From a checkpoint of a small mixture-of-experts model trained on Wikipedia: 13 layers, 2 picks a token.
Below are experts of layer 9 (counted from 0) of a mixture-of-experts language model. Rows are named router (the router's row for the expert), down (a neuron's output weights, with its number) and show model dimensions 0-127. Each number is 128 + 24 x the weight over its row's rms, rounded and kept within 0 to 255. Numbers have three digits each.
After each expert's rows: a language model's description of what the expert responds to. This comes from a sample of Wikipedia text that the model never trained on.

# expert 13
router:149118177129140160146129141117127138127169120128107118144127118122100151104135114124133062115127175126171148159100134113124108146122155088117147126131101121148107088153167134145138099148135110132126113096211131124095102138111136144138098151124111066158101160101151160145074117138144124119125186128115107094109129128145145129099155097119113134112150105147167101172096112122108134133114
down3:131115128140147118115146128087122111149184142117133103125075124148120128121166147126144154128071117131109167139138131124124195203138148138155139143119149121127135125156097145162130169172152137157139182128150072131169156131130134104142149158101100120117106138128138147133151149095153097123127120150180106126161192103133130118099137109128122102144131152132129079118126125130130123141111
It responds to: Table pipes, periods and sentence-initial The/His/This, plus taxon names after rank labels in species infoboxes, e.g. Insecta, (Cu)cujiformia.

# expert 57
router:122123149140102154144118182117140099115180145134086064129092082094096151120106100122145077115110159092142146161110112129145131130137137094111128131106118105104127116137125175137153102134126146190127112131145103116103114121136160091148115101132159103148103137126139171128084098131138135095170127179111110127125124146125138147086138154134141153127119114095146079159118089134127120103134
down3:088193145103146156119143099146111126093101126128100195128086145186111131131133134171128123134152121139123078104130167132116130132114087127119136129116092097153174097121131132130101099132127112116113119150131146154122070153141173141132122131163159130103186120124136194133138107156109156132116128126143093121115176121132127136130132098107154147154147117134123174132113126124088133112122
It responds to: Inner and final pieces of foreign place and personal names, such as Rawalpin-di, Groß-beeren, Lanú-s, often with diacritics.

# expert 29
router:189096140118132139122133154102150141166183100154101123124101153131088113114150125125148091090162134111167179161123143103135091144152153117112148145158129104126139105143166117140094097150127128165156133146159124112122088119120159140148109140162096107167091152111142130158117114109138143096128137134095119077124094146124158178137154093092109141090135085115122127129103115137127126107131
down0:128106138133116190180101105116095117055101113104106141145148118162102159121102138175123162136088152143149100155119135165129117129137100117134076099123125167098112055121139125127142128091112117048136122134127142126130134121094127123160139176153134128128133145104137133154086153113148106100130131107116131128116126133125091115113152132115126131100126128126115113096185108147133143128131
It responds to: Words inside award categories, credits and work titles in filmography or awards tables, such as Best, Not, Outstanding, Starring, On.

# expert 18
router:149104139130089123186133139125135134101157118142109094131097090097090125084112109128173151120144126110173125156090126106159111185154127149118127152132113086137085126155154146120150118157133124144124115108172117180116121116133146137121145149164154087169127125108167105117115145104176158112130141164142111136098134173122174148113156100097119141110128119102135101160095115139123141141148
down0:136103124145126142121123140098101110111122150141128104127130118140125137125169099144097131194124096107121084159084121123135116150112102166177152109104108126138130129083065132123120139121151139107165114120128113130144075121133134110118133095146149199128127077139119142121133132132094093113169132147122122122149145159126125130130134153178146108157131138129088065131129112149124055108128
It responds to: Nouns for a person's role after a or the, such as member, friend, editor, chairman; also the piece er in peer-reviewed.

# expert 19
router:139111100126105162159115130152106138115179092142105107093110133129096137074137108107138068134167149102150166157086126142134123141146119067112107160136134104120118122137165129133139090112145135156137124110176133149065098162130141149111109163142175115119103153131126156117119121128124114123165134161110109110133119157133153155117156122123112167112114135113129094181116093162126103103144
down3:126115133153133141156131113117160129103057130121170138110153106121137159136093093138139142142118161069083095119121129127122186098127162118078152115107120177119165123129149159084108138170130142095139134106127105121146138125058129143144125160157116104146124128109122117131120136136107129122142121127129142153135161142089107140115126110090110169124121076121124158103137079141075134126129
It responds to: Field labels and word pieces in infobox lists before a colon, e.g. Phylum, Coordinates, Spouse, Postcode district, plus coordinate digits.

# expert 16
router:137070162144080174153096156110147137131139087122125099102120098113101144084106112115144099113085142115152148149089091101163110157143139096126139155115106107147130122153156168145144095134122133118152078093152092116108109145146170129123088159135105098154094134127118132143121106095150171102156157145101092099129124128123164124125156133122111147116100122125143079133144118127123162131119
down0:107129152110121139113138134113162130100086144125164121161100143127166104107153123130137117127137129201126151127126146084148137131170130132137133155144129148097059081132090141129144127104155127053100106139108130119128134129128097150101158107127122129145128157072085127169128162163113162124144134129140124114165125124116091119108115106138118113127115092127120075144072154123155133129152
It responds to: Articles and possessive determiners opening a noun phrase after of, in, as, is, such as a, the, its, their.

# expert 62
router:152096115152127157153087157115130164121167108141110101101108140105094106101132115119149120134095107097142143155093106106142113154127151104135126137144099092115095100163141119127129101129118103151129102112163113115094116156131137129135100165144143120121118140118123147110137102074141149094167143155119100092106096189143173182079167089106120137131077102109115122157122125104111135123100
down0:121122128086118125106151128128130145085132155131130148105137126125113134130140106089204158124128172137127139187125119144103126133120139133109131129128144157108154133171127131161149136156155128187139126082092126168119116130187184123169131102160152119100128124091146128128142109126120124142143135141157126131094130157116128140169112178122132171124137157092148127067121073146152122123129
It responds to: Finite verbs after a subject, especially was, is, has, had, have, were, often followed by been or not.

# expert 20
router:160116132132120133153118153158122140127155126142133103124096091093111123112127134108157122139111121099167138113069145112156112147144179123117141161127131093153095103136139143161087138111134113157148112129181093131114143109132140119119104131105101098159125150095153153117081116074156163106151150150135125098118129156163155159082154091076099145092134116125161118169126114115123166093129
down0:158137152126146127129132127141091126073103137153113170145130170146107130105081115099134124139128126124129171127123131162129156129153082108140114132119121128217128174060119119075113139139148110150136077116098106117123131133095117134137089128108127113103130170113139157127122119128161070127138079122122157151140132120116125130127113119159113163083133132140128149125092138184125123127135
It responds to: Paragraph breaks, hyphens joining compounds and section-heading equals signs, as in Aide-de-Camp, Anti-Unfair, = 1975 in tennis =, and See.

# expert 6
router:096126127131095137140137149111131155126178091125115124102108100131093150105127123105142119120118123114167147158100098097152113155139112099113107103141087093145088142131144133113135128159122089135148089114198138124119144147137122111129089152160188125124112138113148149117108110084138122091165165169126118111104104149169173156108131125100101142115088141097148100165106077136133123118123
down0:151124100125129158136126115122102126130130129109113114118154112157147153165124121101128128142107072137143142109132091114205124075145131059093139167094128139134129125130123127117125155130156082151127081117140126124166130124141173119189132115121166145152167103117131114132152131142080134115130127107130122125148142134151128118139156126152147159139161175138131069129173124131184161130129
It responds to: Past participles and adjectives after forms of be, such as was sold, was found, was located; also table cell bars.

# expert 28
router:131127131123142142153109188124140136129144115142114106133089132108109149122130160135163087137132169091148147169113157104137113141122128084099141103094122094145100133150142159120134098129119148176143136111163086092108098144125168130132140124103142091122103152101141131116112111102146136091161134184117077109102106179131142144118125133076101124107123116125159082128101119078123174127151
down0:115116081111115164127047161130163135138145091142130113137119136126146160122127127114151157113117130164129135112118108143111119109137128146115101160128126101133142134125083081127196123131161125043145114129071126118126129072132127128136126115132162096140134128128150118130128139124130122127146113129110127076137153113111160091135125139116066177135154154128133096131107135191129128113128
It responds to: First syllables of names and words beginning with consonant clusters like Bra, tra, gra, Cro, as in Braves Field, traced, bracing.

# expert 33
router:132104141138084137132110128108123126131151130125118069110098105112094115121113130113153092151129143118145127154079122111138076166135137084133157118133112086130112100135125148140111133087148136154132084129166118135085097114148152125163112147130135081135103107102127125131115112120165144106165173147117121089119122160157178168074165088083084138090104133115118111134103116120132143110124
down1:128116117069131103113121110124135132127179128123130085101126149110108122140130125100148150194131128120128128098110129076154118129163151130128137179133150027126150125183129114107133121114150138129123128124121165078134127128141131098106087130136106138178129127122127161129120186127130182117119128125129139128172128124141135129127101113121077128117119073126137149133126178142112129108112
It responds to: Opening parentheses, brackets, quotes and backslashes that start asides, dates or LaTeX markup, as in (2012), (in Hebrew), [.

# expert 59
router:121110158165124151187100133116103131113181105128111096116139128125070139111082124103170139130126138091159170162130096108141112120129135132117136145126127108128125103134197133134133112141122126150138088118168132130081097118151168152124105127154144113148095146140135162142108084089141111082162155170141125106151134160118116149127128143118105135095150102139125074165111101138112109122141
down0:124142102147113126168142100142081168137172132124145132115160122130131133128117094142140131178131176128164146149146113101160091120086120167140128118146128150154128130107180137138114099148099125103150092135119145133155128128141183132109148112131123104159155127089125129132128090098085176134151144183095116142126161182051140097125111127131146103162138131130148106122108104129138138140131
It responds to: Words in biography entries and lists of people, such as English before footballer, former, retired, native, had, United Kingdom.

# expert 30
router:142127162138128129165116126116136136147170111151098125124076087090055140109112136094158098120131159095153149141088121105148138134123134146119119136100120085125140111134128161141123135165127157172111122086139116153114107118114117107137132107150155102146097141116114144152123078142134135076147144159111103080091140156124154175086170132136127162124143136102118080166127091135117132119119
down5:141149120077134180103109174142141141128126114133074117140114128141141130101133093081129104134119164154125128070142110124133125137111113098111121181098126129122117126206108123128134141186067099135107156141125115135108129128067083120166120126130126132129117153143125134185112126127130145137121141112152136102091137079149114127171099146128127129105126115118097127082130140112125129110104
It responds to: Surnames and word-final pieces of personal and place names, such as Wood, Carroll, Petley, Granger, Johnson, Evans.

# expert 46
router:142123114158108129169108138112141170133174131174112099092099113094093109112118126149158113127123131088157124158100112104132095148140170100104129151129115104120120159142176162132091100157134113148141115096157108118105095134117136114140151145129134117172128166090130123103125127092161173107124140177119097143103115167154132165113171108096109145096132093120119108153128108156107159125090
down0:125158103142101119124141129127119130135171126101101128127147128162103159139091128135126103104120141127125130127129132112124127131110131127104125121127163127106113118101112105108129131082102101126086119145157142122130104122051165100129088128131161133151123152129103148159150114044137114109149106195221186132136112111153163118128089109153129116117151127154116134116140115087121149127140
It responds to: Prepositions and particles following verbs or passives in narrative prose, such as by, from, to, within, plus table hyphens.

# expert 49
router:143084154129087179131102132131112162136172102156107109111113127118128118103124121122138142125129135106157148150088087116136102123127149108130145131137124115129101102130158163137108082154110127159128124117166098131118124131112105125156085149157130120123130116143148140188071125108157111117144165137151111127107091143147171124068113102083101168085110143083149115151099117170103152139119
down1:154149106073117091217130128124133123123132111119106129133130130111042134106127109116132139153180128151141110129116115132125120181137121144142169111130127045134129129143143136126129126124140097129132158131103149132119100104114103128093146165151147122079130146121089131118127130115146125141108155135102139120129109131151145138125128150092129148113081111120198130172147150128159156143128
It responds to: First letters or pieces of words starting a line, heading or parenthesis, e.g. P(ublication), F(iestas), (de)fter, in math- or code-heavy pages.

# expert 36
router:135121115134094149167114114128153156145168095142136071112107121114097169100117137124119123133127138109126126130078079099158126138109155137129156126118113110128125123169118176128135092165141117146134073112178072152110121138124116100161099144168135129137119090115135149133099097098147148091163113177132103133120086156127149135079137114120116144130102146079134102174123116125100130109131
down3:180098171084160130126135129129127114077156115129115126143096093137155132150127131106165129151100115176125129133159119133160181115107163120137123134121127121139126103139145157142160128125118128113077078123128143130081129108130141082135046132158118148160131077181128126109130102127126123120143136143160120173143153137132168140116118068127112132098152120151122096137121129129132097152122
It responds to: Short opening letters of a split lowercase word, such as t in timber, tigers, tickets; also plural s and table dashes.

# expert 4
router:148128135167112146169113153128143156143160089136127066107072121110102142147103127103151090134120146109159137170115113100151113154140142110126147153109106078150124117129162146121120090153129141127115114086169097141106113128148146128154093155143141123129090132110149122125127102091155132082161137166104092098107096158146145161105147108093093157123103110094114131150112112106096161132118
down0:144134102191160123132126114135114141140146132138125128116121106134132123145129117128127151144130103133118138101189130112146143130125126119095136124110145153131148130096147084142131120147139052128146103149186128104152136142119129119146130125148130122143137164088146126143118149187120119130161135115155108067167183123126111128158138111119133140060111117149093030115132122127137120098148
It responds to: Pipe separators in wiki tables, especially right after a person's name cell, plus location/state words like located, situated, almost.

# expert 17
router:144122120162132151160122172137138143121168117144118078150089121087083121104097127102153086121146132130134147152120116120147124157158155107140123136109115088120113093154149156129129126181132103158131087104181123131132120142139158109171132122137131104157111162149138156141126117128141119114156150151100094090116098148163142161083169095130107167136072121105123122143089112079119117137138
down0:107128115122101125137131131127137124129147141126135135117127096118185114143136128131108121123127106139135155129099124164118133147095133143126127110109129089090120138159122137135135127098107127174136135124089156140119108108124135136129169161166144128127121124089089110120100128129126085142164135177159124110118128127130125109107145131127122100142148131151130255139175128103152156111143
It responds to: Pipe separators and line breaks in Wikipedia tables and lists, plus the piece "sc" starting scandal or scrolls, and semicolons.

# expert 60
router:128103167144122135172102126108137180163192117125127106096102109122103147124094140094153115145101145079144145149131114112124126134113147126095128113111110094154143143130139165159124086146123164171141100121124085114111099154102114120135104143143122104148093140131143154168081087121131157121147150146150109097119134146160147156089174125112091138122110084120132096163088131129117160114123
down0:131095114125114126137103146108130165130136113112194136125147174127141119131129130106074127151118144117124118109128179128102113134156155129099107180127128139142129124193117116130081122087160185127118140112128126089147140158079146144125130126122121129177095127149123148090127153163133120118121131111140125141131166139122132135116074127157144117130137111158134129090115215081130094128128
It responds to: First pieces of non-English personal names, often in player and cast lists, such as Ja in Javier, Jo, Sha, Ho, Ha.

# expert 54
router:156076124115132145163116126146165118124135098094115103163079132110108169120108125114148115131130126131165159136067134111113121129111126112119145125112113090132109120155151146134108091140116115155132103098163110142115128118102148129141085147137159116121115168103150117115121101100137132090131173166117104133109135158118150191090163100093071154110125126127135070160115087093109120112139
down0:128123135130116131127163116120091166123163127128093162127090135089128122081110130123149132162129101126087111133092093135135114137132129133125128130136128147122127130140120128127150112122100125086132090130160093128155129199137141158121140161128105141139113226138090112129121185106147148112122148126129129091116120120126154155072150072123178126144113128147132122131114127123061131126162
It responds to: Commas closing a phrase, especially after years, names and place names, such as from 1923 to 1936, followed by including or when.

# expert 15
router:138065090127126148156100164165133150119154098114122076152104118115112139084093117098129101127135126097123131152092091125141139120124159126134143140147111116120121118135172155148109106164106140178132107136159109123109114117122128137156110135116130080117113109135118142149103092080134124120123143165114126121113062148111149117085152122096077173082111126087148099167115114123107124103117
down0:072165126140143094132128117162117136128199146148160085115083176107074112087127129135149142132176123102116108128116124093116143169131090114142105136115126120130128127142139115165130094132135128123127124165185165112131124130176117074116112073135159127107115124127107139142127163125145150117081139129140127148144138134131103118129135128124154117124143112133111067171128163117168118144121
It responds to: Capital-letter abbreviations and codes in sports tables and headings, such as DF, GK, USA, LSU, plus equals signs in headings.

# expert 9
router:143121137154105130151107130104153155130151097148096118082122150115097119110136108107144116108130146105124133123149104111150096156146148126113125143136117096119131119149153152117117107169108114144143136095168109117078101137120141140136128168124118089124102168078146142115097104071174168113149119158119100139110101174127156172104173087113115155091096085127163109174117116145135139095110
down0:126101202129141133118129176135160096130126139124131132160120128127127146114099115114138138125124143097119130148108113124177128114157125138078135118123126107118142112158084128164120127093133128124086128132117142129143104129225135123129134107128141127128133127131110192132114131149161122130123130140070123088143095128137145128127126183108126182128123111119138063125177134112151099083167
It responds to: Prepositions and verbs that take an object, in biographical and sports prose, such as of, for, including, against, joined, played.